Weights of a small mixture-of-experts language model, trained from scratch on English Wikipedia.
Size: 10 layers, width 256, 53.2M parameters.
Training: 382M tokens, 2911 steps.
Below are experts of layer 4 (counted from 0) of a mixture-of-experts language model. Rows are named router (the router's row for the expert) and show model dimensions 0-255. Each number is 500 + 50 x the weight over its row's rms, rounded and kept within 0 to 999. Numbers have three digits each.
After each expert's rows: a language model's description of what the expert responds to. This comes from a sample of Wikipedia text that the model never trained on.

# expert 11
router:518540476503537409397507576542422503443594482484536423454505531551535550473503531552556495521576501505434547513547560555484476501615455413469557516409503515459541442521459482516443469514553467494470502471508516439482539597455598455484502479447462491481500527599553520522516491497480504541489576506508471502507489513447524420463466596483495425463542570471482461472454612506455591409525528469584553486412482420574523562503530551459471477492407625502499447381492504515518462459483481482416540499458543530499413518385526481483454420557446505486529580545409524445534517578542421589468515460493605515518568535582483530432555508442402509537434516494431425453460568492506504459647504536514478540526536510419384476562514453451474556503533512519427508532391518432496451510398520
What it handles: Period and century digits

# expert 57
router:592510534453580497461495553508493514487563442528513461398596588532536576476534570603509394540471611499472539442502555539437474472570489453511582460429425536382528447539499517536503497523494496517580517445389455422468478518497573444452518511463418548480508500536471530501523453455450488591521567586501501485461513497460521511522462586458542442439541524531498469517418597472486616438519602469465514485466511476524532497530495622471439534522435488515487542490577536547484559447522474470421501513428542512477459516453522431479514464550496451511538528575468505464507461490509404554467598481494571497548601534580390480484556589411526467601403548560468489463490611519511512446553467514534540465551582464371470503540473453444419447388546467505436518468510526432551493487477510
What it handles: Abbreviation periods, short pieces

# expert 47
router:506494419572518487420514646493518434449518459486525463432528541559499483477446485556483439536509468507455588473519567558479454459572452472501504474418416487346554479609443534505502418513559500575426441472504566398477523487427529416473518501454430481432475487528464502525491457512461493473465556571475478554559564486522555379449499503494516465508546562499496507418488590458401551458612535496462562606472486470562504557599543596513478506383506547522472406512586502597545512451451530486445532595491567553421426531465435453465522444510405427481535503512455586449512426475505449528454485517527481489576558531501455574519484548457458430493457533483461432477455562530543485454529447580561549535526596490498495489547517474431514514460477440580432469471489502468475449486403534
What it handles: Proper-name continuations

# expert 19
router:523458430590523473466601515485467409419566438531555509427544574560541506408434553595551511495582524472405514495484532496387506514495423458455487424457461475518493439498479561489530478481570545547556493464507637459488586576503526474494517527487511462460433522558502514572512505517508529565448537523565480451583565471491570427519480524460543494464481579420548473504518517441453519426584603428519503485371468460537508596510535498512461555467435612511509457537512422544569560521453470523474559568475519487412475553466506462493518484522445420403490518556486653473568467470583483522463544506470528465590552532559528530533518518508385459488452475477500497447532511514505402372538443514468595512563486474460414465553428507504483500463552464574457558527427529479548413486455543
What it handles: Digits and counting words

# expert 27
router:527483523554565480475521488557456485468530458560515475472504604498556588444503523527511416609500656434442542412495512520421510502507448466467618506485468504474504469594478534536499503607546469519555524392396509453521591620512541460449560465529460524435485537513527578536512525478421543478443584574548487496515483470465524526504481569475511435492613546510565489501515605479501628421581577462514508528437522453535503541518513566543395511437444529583385475473533486517492540455496452504398463523500605550475493471481566470488554484522489484465517523543474531468492487576507408521448507457429485489631527518497480548495574546477485432523412513518396528497487556522551527454514435482536526525535488548388492468509516469471433441428571472509407507474420511375548460490434524
What it handles: Place-name word endings

# expert 21
router:523460439617579440503546506537494422416562481476528453491477606538541555462478559517563435584515480507482545453506588561452477510569481486478512470433430496537591490497473531507480511510502475548515464453499588451485647540470584480489548461547474411490430489560488527554536470501523543510499572476560475448568556529459536466498480537479462375486483548495547487466496572447414531447568473409557537529466447437589511560539578601487500513415482489517487433472480482516630497448489511537497481550474547611368455555487500459441502441549461411420481528583421569502547460545544464500414554503480542449666507528591510550422525498482465495536516488442467516420578486536512477424533521497535478535521526503476444467524498523478523502510543466528479520654440463424542415525423567
What it handles: Years and time nouns

# expert 18
router:545598431529531442478583512620465424402569448505527508493508551500607506502425605554542463552542539490534507505566557518517470445546505481430499473398477548447501468503465597556447528525546484586511474559499493450443619500489570435473523521473468530466462463564522487528555464517481607495536575547520544513509557448403521390416465537451530454459579502438568475425497508492429557502484526537526546557508478508529505561521524558541455527400514589504487434490541490541525481389486554531465497530456482517433463504488417421458467456529436494412514554591445514509535392480587495530451486465530599458554539504562501565432504582433458345489517545509467432437475489606554398446487508546482574487558537505473464557565474464481476505448513455562469451521446508492494386474455465
What it handles: Institutional nouns after articles

# expert 39
router:506534490536581460428538557595456479472523480551502489496517546506505476410521543533549453564519491420481579440538472619476454537496488521471553502424462569443520480513468529526491407592504522526561515428497518463494581544537511435408580434445474452469453568541483584546524419466472523555507511542557460476576473455490560439490478487499485385375539524516564465497445588479464629520490605490540521479487395489504523483565506544490500560443438517470430503453487456485554553380512483521438586551487588527422449509371556503440530481488420485492520560516482480414529457473527468523520536395510556420481558633583450566435580558501469480603422522548489518482541544549518471483553441589535584477518511490470408497527550452478424462517589442522469486538488582493529484474465554
What it handles: Conjunctions and auxiliary verbs

# expert 34
router:488551425523585498446521498541479459426485519499546465484516476534508524511490541594547483496591506522448542462495523564443501508467483446444460509496531584423480537561510535500408474537494402578471420399477620481500494561508524500467563500466475492525489550532487556595489488452413513467473531589480469474552536538522478450475419529438533513427558560500619474382494513427500504529553502434500546592403472469494571490511525548548472568475433497574427517427506464613458470354371549555453488490463485518482535517430535421433459530508479371461529595535505543520492463544515400521454502422516496499583543539522494482473498533482471480507432548556446505498518528533552415496448492586488559535611523571377528477497556381430439427517545459578502545543414504487530529468417475
What it handles: Foreign-name syllables

# expert 35
router:535503483600536413411569481639475475461529475484510488474516588606527556426470540520526434596530544486466471395517545497502496434483471478490495506466460495403550430586452495510487537540523448514511486440418513446497527618452521483528505481508440511516496516523539515537588472407396592540486534621539501446580538524435597483475487556503445399454510518500551419504496572470492592495518566445544498515459487442543488562521490489522466480470428514548466442460564511553556521405530461586408475528407573567481502488453504461490569485558424478455508536576482533429509488484470463569408490523474519505558548521519425494460544585457408424518450596459391453446490523465579488494518431558553490511465590501383480453576526490523422514481529487534424533499419497413575497478474559
What it handles: Short words before a space

# expert 51
router:512521510538488505408508549603464447500478468513487407477521585503616579461477490523490521597516505408494560562600538494450398523475499450464538434395424494466542404570456533530468533539515496509529483453463563451438622568521509451520504454399451451492510494528496563519471425511441494542430542480545463457497496450460514505508440587471491415441572521440586424446461585469458532451475506504535550583462462476541498567532480590561476458485486593547486424435528467500508480379527484540434509513457583601488462575441515419464500479568344503473520526474521551467580447492582485541440516465469595410587484547556501502456536498496509366531525487514480482454487534530523491464534429548505520553499552525453476448547541480457449506538564473548461534506445536553554482491345493
What it handles: Table pipes, person nouns

# expert 52
router:530518498534466478382555505554404471507543485512533424496507527503516486419486516614524414586602519510526494452565545561482389518444385531484493503367455482433514433562497542528484489613499439531559485502389514524462510569456511500424540481446460503507494502577461545555537469453458529528471525543490462504546506474475585447514486511516508434445518504509468470466466495455465587483545564492517574556476394523485510526556430545501445536533421540534345495536515492532525548412499419462392561523453575523468455560448487509494467445513431459469494489521429488490599473527570502567502584482534583455511543582575469520494529554469499472529442484524451473425466594573480470430543439537578560568511490501482408499480517419484466513479539348511427462554451562486521454413421600
What it handles: Descriptive phrase openers

# expert 0
router:628557459508542485504508573501510494506565443496597434486540520522528479448507495519500430533535559444463550496484511534502546451545413466455535444386439585464507460504450561504490534606557490541521427437459576440486617608433570457474449514443470482485486447528423506609491410441459540508484501530473460442554507448434571425489464489533568491425513485457570414486441498435446534424514575502485529462451416424547523568582546556647475502508465607555468455468508468523517531466454434454413505516467492490409439515484451503421531459563500482490499504552454545463513502494510521516457546491461609505548584504514456536442509541490432453573473548520417379364542539479556426472614530537446536477572586508374478459541450511478470516449513486534483518456507519516505497449520539
What it handles: Wiki headings, table headers

# expert 37
router:528570453522542534426504515587513489472483496586654468408564517462606515441459600527560476559563471462488549436549560534463465532507489436488515417452533526414508425573446572504424476515510379529557395467507563423509501491529600440486557446462478476550492527509533551520593498476432540494427521591501454510491524527467525451478442569496494517465589540489520454505523495441493581520533505503512509505445471418454492532561528533641404614485499507571474498522474471559535525426423531535454547586505501489486519587376544521459550517526496475425577524526432553514537431536475440545493484428491500475535549576500436513463529558478509501520492514518534478470487506566569382517517456555542495564654512491401548450494475508472457466505521427635460453457444536519511456455446536
What it handles: Mid-word syllables in names

# expert 26
router:548530443496509421432571591530469474453497498496526485459565525527549516511528495516593463531571489431445550445543483514479519448528491550483601470469510491474498394465442542588429407453498442490566435521550532433529525553496578428484550502489490534524471546492475552579567493400437539564416516527473489416566524483476488376498426649461534449423481576419558464467480530436427552416572514477516558517435522430495512554544493561612478568481432556524428541497488431498532522473484512441494565587510516498433496539505534496503533472533462461389517577513502565506527434473576445578459549493520494461508545574501496554460487490476476462538522609535429545389490462505485440427597502517534489564593516484475446381528524451445516452499520418582482556497509539455511455452425629
What it handles: Word-start stems in prose

# expert 17
router:514537439532552475439588579563516430448533512562510452463569565533528501464459525561471495488501481491486553475531507525398440504471449491495512405410482515462518495561495570493467469563540402534526415452493555427425537523504556439545514488478451446474459538519525550520464491514504510555506670538511504497547629503463531415465469563514476447524561541536491474454530572523460549454555562475509579510424498514508526592548514554490454520438456575521511440450494471528538504484479430531416516543424557577374462541378528436474476476510482439488548543561462529454529487486511420566459515462439565497586601564556505598448514479459429441545414472504461506485482575545546399386522444503586539548507534520465447389577463501402491497406575422545441520559442477493533425486440517
What it handles: Final year digits

# expert 9
router:493601443570571441445548577555399453468566492551544436483578525512530516502524564501545413557503502370483581508530602516512520449499479492507559502462525512447540426536405545557475384563532512506500482484515557408555588565381546465515520463487511422433536483545462531642491444414521508499449540471502492456593499454526556428533464496509491496493499551468560451481504477431392559475524531511530554542436508425563493564519609523599496548487458563518396479532552499513595488518492466490501521562501527500390426540531457445487520498486461470513506572507471545486587491538571491494448578507507477425515528531538540585474513614505409446543450473562431478412532511506534392429603544515475522501576518531468520443503528490376489486436527418536477486571491509499520484439492565
What it handles: Table headers, sentence openers

# expert 50
router:535521413593576484465506568497431441513535541493510508513518605544556548496494553521573464521524572483492564487615543519503477472489472476405497454492484529457506480567568500532494471534542470607541481458489560476471513501450563381481522419435503600501482530568458539582500525420404558509470538496515510470493597464544458462543435600389501476431536531500512507481500513420455525440587565451552575597438521450525532537620469580614488532442382491491513454532503448534604481476483470516475547511471547553469495565477543428466574457510454486516536576471437610477583515555564474485477542439541522392516571544559498512535583564447489422522439547503423494498471521566549419434564472555542588503642484546424509477570531492432471510518557477496526499543496518438534515447464513
What it handles: Surname and place-name starts

# expert 56
router:595517465501519467477585679501454434479579451522510430461521555496534525513508476528541403589523457447443558453539526509493493469513481474429517440410487493427484458512397601556474447595553415480577492494466518459469594549454536445487485512471448550459457513496454519570516400483500557543446525491484473449481469444439560411397454535494532470506509537453613432401418553481494544467519599506503584549454421444521517535592490529582515545447479488512423451516498443475539576495465465473431494498483520516461476558514434454500508516519458448492513499492488504519605443574497459515495563459428573452506567486577493550471589553471338404561461526521386427447530542508544385496597531522472527547539510481485500448525552467426432492433542486501498464554496570470527496500529527
What it handles: Infobox and table headers

# expert 41
router:558503407545486480427524478586449457490524520532566462455516507473565506419410520527546467524561466486511513517512512548452387519446497502484505466373491562440537423561480573530494515623541434552523499417454594554418533539496621487510510438434471453435498471540453534565561381441477498538484545534517450492545509464404478391510461490491546490502546453454499455452431545442463547555497530512578577553463405453499484575551472593557480493510392533505422518556514400566517496452495477474391529511446587562484460552486439467474477453532470478419489463488469488431575497578508501564488588495466573426520488569571463541517592527466451457515435526558412490449495604566565421470567470504503489560515509501496498514517542455450422567483529422501479498541528575491568483429421573
What it handles: Biography openings and occupations

# expert 55
router:552541378562541471412519580551474435511545478562575474425514504540515512373418504493509469627559496476506536493504535537430479529513450500496545413443441435450529462533444567489486422487532450563485411500477533466528542541492589491491547475418458404526513509529505559516536485469412475473502550553506498470488640526473541443473511511489600475502569528497562490482511578439458502436614495460517471583369468453518504623533469530592553541471534485553449425547483449625588516439446469486448538604478527465519463543388516488518498438499465500493487470454477599512467393557533473552481481507475529393538533543481513549469486493496487406569510505510525512513490523544551473520497498610572545600658509521432461455518496437527469461463482463599465514495488513498488467449422493
What it handles: Germanic and Semitic name pieces

# expert 6
router:520490488567514488479586552503450457493525438451589446473542499567582511508526550532520451498528506479396511463532536519510472445479488429429522466512435570497530477463431525544438449447556408543572478560545561465465612551509596404455539495447469486489433537539432513497577438479502542572423492563504442430602476438514480445398465529417502435368560580409543407474533512505398514416623508490536525504522502452599540513547494527511507576486436491522453470428536486525537526435465420475527565537518451503439430585515489425495499427523462447471497487551498545498580451617485488499502531492502574491453560540552557598487507516456483501618488584523446466416521470533496400457605493543544566502550530554490485513524543468425404520449574444584463515461520539448500476490508543
What it handles: Mid-word stems with "or"

# expert 24
router:571549495473557459455547599528408445419552484535506431421515524548577502428411536604477450516493567428495496464574546527469427524496497522509525460392428528459502450543503535507446480516558492488493456446425474416463625528473504427473495472482431467514484530550487605564521440424473545521434527566499440440570552425490511448475463577455521446434502532527495489471472599515452602396527517450488537559448467501482524548531506536537434545454403575543467502435538471559515472426509527490414503521473533557460453535443543505501512483500437453447489533498454564427555396538568454553455542436524579457562548513530464597430519512481473431538441556534496435504520468549479425370572414540551524578575485487463487455515525432426422534503551445588442526559480523458510437481394529
What it handles: Table cell separators

# expert 48
router:542517457501538464510546552539461476469505495540481414518507528504529545468429496604453503535505527478440560468574517531489443461499487504436546350369452579422511456590431571514475531510520503540531472428474511485445583582476565437541497508485415494450494587584483581552565485450483474530416572483570468466542507430490497454526463536438522413475511526439520443453491586449504540452535513502535536587418435426501486586567587538538475516464501606549431421493522479519512527458520475515482470552356538506437515581365460460461528512560443483448554570467475584494618465499525486551472509486408617421546545533513472587488554558490463396505492549559479434471512527483515408478509465572537563563527566495469509479516558449463438430485516466549467518530475517515527435526410567
What it handles: Pipes after table entries

# expert 7
router:499526430579524393405568547564493517477504486487462489488542555537538536480511569522540481516518583515442486522579573495452452463488471511507512512487505485399584465600457507465495460553501457535485477387458511464449481512416551445500517470531437494510512575537475564563474488373456523486421565626475492455557564498483507441443492497511490479389609519494532507509462524429463543451543561443471525562486527435498582552476523558499441521473454503510495491463624451555494483448463552528462532547449536516506415526427620467456444521549472383496585619545509532517546474527499497549494470470559559503577584559526508544473566603459423436519373525578439472519521613488518468452538471563540483556532531467407407450635556468423508481460522531546516515580476526420502479451444503
What it handles: Romance name particles

# expert 58
router:569536454562494469467549517604530497486508428524517540468538529527611526437399521523586411591526578453454494506542507534481458404541461466449562470442463486502556487566479521510426527563521473552526506481517499446444608506498453470432538475410432422486509530497482568516525456420460607515483581584564436467536525483414573502482476472480492432471575516500605457456465586461455495440520512464548485497492474478501507520532549534494434474466497484637464444378586465533584570390489481492434494548482570639443487552520476487496571420608459500480522503556454487516544481505574457542484480490446541415632529566525445501471535582433469477505451564561425478382583526529505489511479480557511512483518575582434448472585524447495475483449534480512489592560452454475498453517496529
What it handles: Noun suffixes

# expert 61
router:521558456511555442490618520574400423490540493603546438447545518496520496472456448539471383518557488446442511386550489483391414455488424504452516474444482458422472437572446598512486475573512475553534444466470518489424485644450604502442482531454470549454476486533473513506538501444486555551443541554482445502575477500401550482497508575474514459451535564510524494466415561468477549535552539479520572525449397464479495589597483515537494556501433548498421529490496461530578555430455478487377442529436534580474487493504444466468517447526474462485463475489447528485499489521521436531542555524489534469496550554548500549478570543466462391522378560547418509441516584554500418410497481513505547530508496494403510453502493458467444518343584401506450517519515543476535453442464497
What it handles: Numbers after dates, parentheses

# expert 46
router:506547464519551481529548520507450381415547478514559433470496486573530559513458584546475486549524541488525535502538550547494524386512398511520547437392423541498503449474447544484455405511508489546507430492480533455510514501401603451449533508457451444472498524533505485572535391488469587580445523548532443454531546432494574436428502516493541480428536555421540455503498489453482503424515500501576561569409498474526499514585515598561499513462496534512493469522584401592590491421484450510475525584494584581512486502492445471514485519531449469419539530511456556470479402548537479526460498498420546370531612555513528609480609511456407404597492584527461534435483534535498398442576442555470491529570488507383468497534530450469423497500507452555499490475474566497469477491535541
What it handles: Word-initial capitals, digraphs

# expert 62
router:561539491555533473441477501598476488487534473477484481517567642564527543433449574525583432593564567426425496374505573508501454483570495470463511503464466569381539475547451496573504498578568537545502518422392498388534527609474509466498512479514456524418494460505494530494499474425466531552473544547476489458578490450442593528440459567502539419492519498523563468467500568399447618506502600443478465540468457494542468513509482493548484473479421541534488445466550492590572505430498438536469521507431537492437425506438496476481599505492425446468525519532460596430532473459501452562461575472505538486532543488523392554540566560453396400465455571511427527493573519516544498492559399545510552510492597480423463482550490490491489496441514439501508504549414552470485470467456607
What it handles: Words in titles and quotes

# expert 15
router:548516453575580473412520537568455477459557505515536503462561541545624570454486499541465385627504543445459551493541586556455485455511494500434539483449494592377542474596478528472507517568545507559486511437463537399454522539504520452448545451501425496513440554565488560504544495474459501525486621522514488518511546519485496502446439517443514441504564491462503474477508607496454555482537584471517501590472462510574493533525512580534465484431483497581439429446593489562588567439486471501396508519476651600445471557487586432480532476532407520520582520581448574461486454462541389527478467489490528456594551539501478564492483590465505415533456506541468473451466587556543496465536452574560537508484510547452497472523512481492489463420504431518356515466466481440526473441432506
What it handles: Proper-name word endings

# expert 31
router:544579449558535501458582564542347424494514497551521501463491643551553537487461547534568473559511562443400527476549594526455561496468410465456497518478430564486505458542461488547509475548537437606609503413451580433482563568444567384467523518534513507506471535527490537552520507444458518529457526487519481468556474487521514471483473561473488427382545525490589450516527560479475522420537607496499549503480516459535492575526497588535453576469381544522487480507538482515521501476457425532465561480451502501517455537496517483523512460497491476464558590508451579394554396599532475493444525486515525465616578568551499538532559564525363442518441518512417475524525483538572516461540497554487516544593519519476491455524556486446368473447528459558482578554459507412492436509460522
What it handles: Table cell separators

# expert 20
router:497539522560608462526487609606474481491555504489524420442541575548504472554539530522526455521515600488469543472555603512492526458480392488536551472473469554374531435481461539513483436548564504516578488462419578437488474448449566411464527506564479503461444586514443536524504493493480535588363582555489547468528525450470476421450451591469480482423515525478553471476538501438558634463577568425512486533435455466552521451520509547547482579518393520560429498521564534558583594479492434499508517549489604593487478512495554532463527508499478466491505547549534556467515471494479497468506560422509548442569564551550494548447523580489440442511413463569430532482521497585543480475555458515530532481512499495365518441556548448449403455429545465578442527446467510436483455473474571
What it handles: Mid-name word pieces

# expert 43
router:571554486472571490496611501486436491514546400480493486475530560565505509477477574575582482477558594450438532429515522519460528465537423548456487494388441545448537463533500512549490444553528487500594513459508539429507529600418521472521552449517511539473496502536442577465515471432470490576496504530472454463560529504473608505475410569384471413443541539527516417500440544427466556466527610515577550546442467475525566566533508553491520539515487492480411490511548547533494512415472467466439524571469546543495433506497558442484592477515484507454512531595455537448633365540552481497473541446498596463557597543541479534435585555530435466516498542536500477534574541516560454408545458561480505527532574507442497425544556458447429436490551401520430537585465588485558473424484539
What it handles: Of and prepositions

# expert 30
router:508567491558517479478556517550424484457543432572509481501484597527539556464499452494650428609514563487527511510529567543428444524523434483461532446468359450510556439571479475565506513491571457552614457502420531457464509580386556401479515481464495424403445467581472515579540507481489554538437507529566490469539517473481621469561421533457443391468501570503534478479503587458442524410508554433575563525450467447551490472530589554518507547410531521516478462481548514515561502379554469493507472567508470552426395530475474479461538450527470482418496505521460528462509484555533486549435494422481509386598527527541502563487541539417494463563462488517456449429575537474529476511478489536530494585532542540479477470523479402494499448498556465541412482581473529511563446457511590
What it handles: Past participles and particles

# expert 8
router:585523491520559434516503584501395463493532435568564415530587505543526514465480510586524445536537636430480594502497487479451450445542495481496570470442392573455525495535451540486471506556558436563565462491479538458420565474498535467506498447455456486473524543561469622543539546462511528554487536566510435469541528490499485444467481592476449504413524466519498475464462637492418555482548539488526618528466475439494578556535545594521460542475458583559483449483527511474545530426470449554470529533465547475467450494371493485484573445510538430516571497537504513447551432498528455499384520434524603474554473512558443530449468591415488454505406610446496493476479540477508393418573445558547597555476567503475430465567517486426487489429521485539416546518477462451531454487455524
What it handles: Field-ending punctuation

# expert 60
router:544584492534544473417534546589508451503503484524517473463617575497595500442391568528533408575530551490405533466556524579478459396554512463456601453487405517477566471557434508525472517540508489469504504484476522507464619584521499457448529450466394415440482568579480578539499511459471571519496479508514427432519470420361527509497414567487568385506548510453559416400456583504538570446502527435528543545518460407468514522572528565519493501491504451555451493456545510542544503395502450498462548577443570558508500489427471463514516453620458460498535524558499514422498479500534442535478557495524583442550492537524396564487527569461481431509389538549489474468481568500510472481564442522575488488493548572459478438530568485498480460435518504491371537473457495519517499494488522
What it handles: Plural endings and commas

# expert 63
router:560509482526561546514591506577428449452544410569525500463504569506536536477456519537548430548510579431495521479490523531459523399531467439458588490446509498468476424518523531561439515514563537507516545503450500443455571544491484421405583496470508502439494587550466553495505440484454548555524581604506450462574465460453600471513448524457502444412505588489608502465533625474422518491496543390504499495476436436491502507554582531513439528448467542584398461455577503429607585359523500489445502497455548543402482587451485474488542438575504511502519532511464509448554456521549442557512572476528514481558538532554410554416524556489478414566468493571419468409534484545515511505522460589498511480484503499372458440508538461476463506499645511501501541538430551450512497452519501
What it handles: Word-final suffixes and "and"

# expert 29
router:567549488546534443474543472493487468495498440547543495542531513519522508462487532607491484554577609430520575505522530469441434474469442501519554472425450522417495459522411584513428486494542435552583486478470526495430613528492584393499492501489438494436464600507455606495581512424492528599480520549495406492544525448421451495441518593532498496459533526448533423436393562499478541508548521452545565519476517437535493599572553589584488509494482573502491489459507531498499499486456513498438561475461529512427463575448466459445560484535491474461557527526436544441528423536512451541419538519519604489527511498541447594367530595407464403527411561523431505499477522484481443449557476538551583540504558516508502481493570456448445456434570494550360484542452481441564510417476554
What it handles: List and field separators

# expert 25
router:607567426547552448428534494533485460483566462564512511452514588509522546450481468487504420597510594456485568455483531546404503461547463467471574474507480507369542485618465554512491509540574493542517486405524522393507480556504478456455562497515465486416425518498506526572530487437429524498502638547503505495479529517502566444526508506424536447496561492505552524452535628525449586435506510463493508547481476459563557508493526574536464535443506496615436476494572491570610596472515487494388507525483628557429491541468554425471509436589413484515584561558444551481511488495523435506433464530490524470652525591506452543558534534486437444517472498526456516443467593553521468494544454512560543510535578537459456459564488489460490497416511449537436555578487527417508448492450482
What it handles: Name-final pieces before tables

# expert 42
router:524511398525556466398486509581514424458567462544560479403541529499522494445501556534511454513517536443508553428550527639439482490511507534460498426409523565408505511600533505500479362543529455551552472403505591431499499562543583456484519483512458499521494613524351542535503498481455508499509510556495482494447642476509508460422440498507505518530512503539578431455514493411504581509542533505524518516453481529543487542550505556531460554455428489504444423490573493589537565451371504533494550494463546568518492482366598493551469485539464447511540592507456578465499457551565476491493527401476492476580541581553426551508498528489502484548453450536433472480475503519557457452522415582612543517588543543396504448512505468483443454521552456571512450539518522479542503493430565
What it handles: Name syllable fragments

# expert 44
router:499591505557523425431529544528486433505517414529562425493562534507570488428461540532523464542529531496398569419540506510420451442611496507503559449443423554465566459610472482510459459565517504537569535494476582506508637584493512487403533457450424463464495519569465580544497485434465550531500487521479430464621463463442564452491471556478568431437529500494545405447434544452497520483491569467569540566515488443563516557578591523516479489468466554481432466442489516502532483425505455513457542662439586543537492532369531493478467474537481453483555527505470531435553453487510428525459579444493575470535530607486435565485510528474465438539454474580512498503530535524508460457596439537507530477527516545504422452566557480517507469489592338472428516481430511497464463506493510
What it handles: Clause-joining commas and verbs

# expert 14
router:580538483574563423498532520527433454498528449601543457494531529506542489452519517537446459551556597441475576482525483467417438450537448472470562448464461567471547486586438548508412478573524442549575493468477549497511532495470551429498488417504421475458500526558499584586542476483465505520452530494457428514616551454458492501550486584494487485507556490450567397484430547479466502442485547491517573523432503415514475664587613567527471539434459570522488456483549523467528475410477495503479515577462526492493460545391493519423587476531464480513527533532481526432568445466539455471441533464475576440535472532519426546431527567425402360516401577487472500480498547467536433439606422512513587533504506523525407497531573435454503462437540470508411491540501503473553441431464482
What it handles: Colon before field value

# expert 5
router:569513453605500489535510503517481410503586418487599491394583495588494493513461538485462473514552508491409541470516572510383482474551491429531516453511456479481579491537456564545428467534584387550531425387449550466468482542500497463460589467471508486440427525525497481474520524389451506531520557565509508470513590484453529448420405549480501468364544512514573434546583510457468569519533520461480567553479473492512552545514436462482463596526424547559513496496509474524521577431475415554467518539523503543421493557434577474486484468501419438462526527526502596506576528595523451506444491450516484523566528505492437495538516540443448488561486544583482434439513492543527473439586453498517609512490480522516565457550574474345446457447576475579445480442433573482510521433429527
What it handles: Mid-word vowel syllables

# expert 2
router:568517389567587428514519513522528412406567464514588501432555559584507526446497570596491525536606472465418524460525527456434445487524438443493571311383484536522528477512431503520457474547548477509525458470446592466479555593546500508489533481468448432402477521476516505514471533495523538561463522580497487479556638469437556452456497524489564404476492543529591411494522527465479484475591538447564514505456486470482509592525556484541473591503493598552452382456480400565523465472482447506474555560508495499392454556490539434455461542490495411502541514556529574437564481476517483515484555439501483451563530505461499516499469476446456490537512512496471509493534498542578499485506473518553606538612532526432386428564526506482533490437564479597475534514440481486538455522509545
What it handles: Word-final suffix pieces

# expert 28
router:520483439545567466411540606539505502500601499515630442475519548526502494444442563607528486478559480441451531494531523541498506438504501478475513469479455479475502486520481530519444535523592475505576434487446525422458538516536578423513613479485481482477499516559468525550572501414454494518454580563515514464509557567487485449498476589508507476450538585477483442427501533481428502437600537487564576524425464486502534555549494563548444533429407584523447497444493518514541592502443448547370489513396491590429407523402519453440536453558476452454543551530402514488543399512604505502467525440426580538548584560569423586483503512499454505513463501533479442450543550559539452422609467508547531502525556447450453462552486513416460472458540466590480468491470556448566422539448557
What it handles: Digits, decimal points

# expert 59
router:527575352541523423411517509578536530465527478560605475425522563493556501471482492526513483593535471436508534470529485496468450518581487512449491416467507565461483485583482497470487402578538501526467393428531600452480501511461579486470571432490449470483487474593460531548498476425447459515464620564493514474502583408510553432468498507493585489489552480483460467396566534425501587497513505475546521604392534535519493534538494579611450472495447494515457435442521464589486447447440473543488537552468622507468491453411512458501474487514486447506477508576478589454507456541537525521509522430531518409563509600517552512467520524395499443574458457492390461471492528556540475476536481514611539507672497584482527470498490484480509445424528479608476494489465493464471460458442473
What it handles: Surname pieces after prefixes

# expert 32
router:535494479537546467383586545493418474455534437468486473442531636484545609462489523510520443599496563439455589510553528508482459506469424506483521462444453575428552479539481529474445545633525471515531454486560479433448605575496523468503508482452499510428499464561509679480504451372470511502486534528520469443606494495467516513512506579481457429438523508539478489494562530482467584482499612463548502532472437480536510579494510559517492473499446596583492545421466562529585506493377462501473496532471558560468483516444527493487486487475383439470567506507484500408568473564483435531487528477457604450583532502541442572486504616431482442507395517503463463399452507543506467519547419606479542484528556506430464469524533450497491491456573429556419542512485516508517519437467524
What it handles: Articles and line starts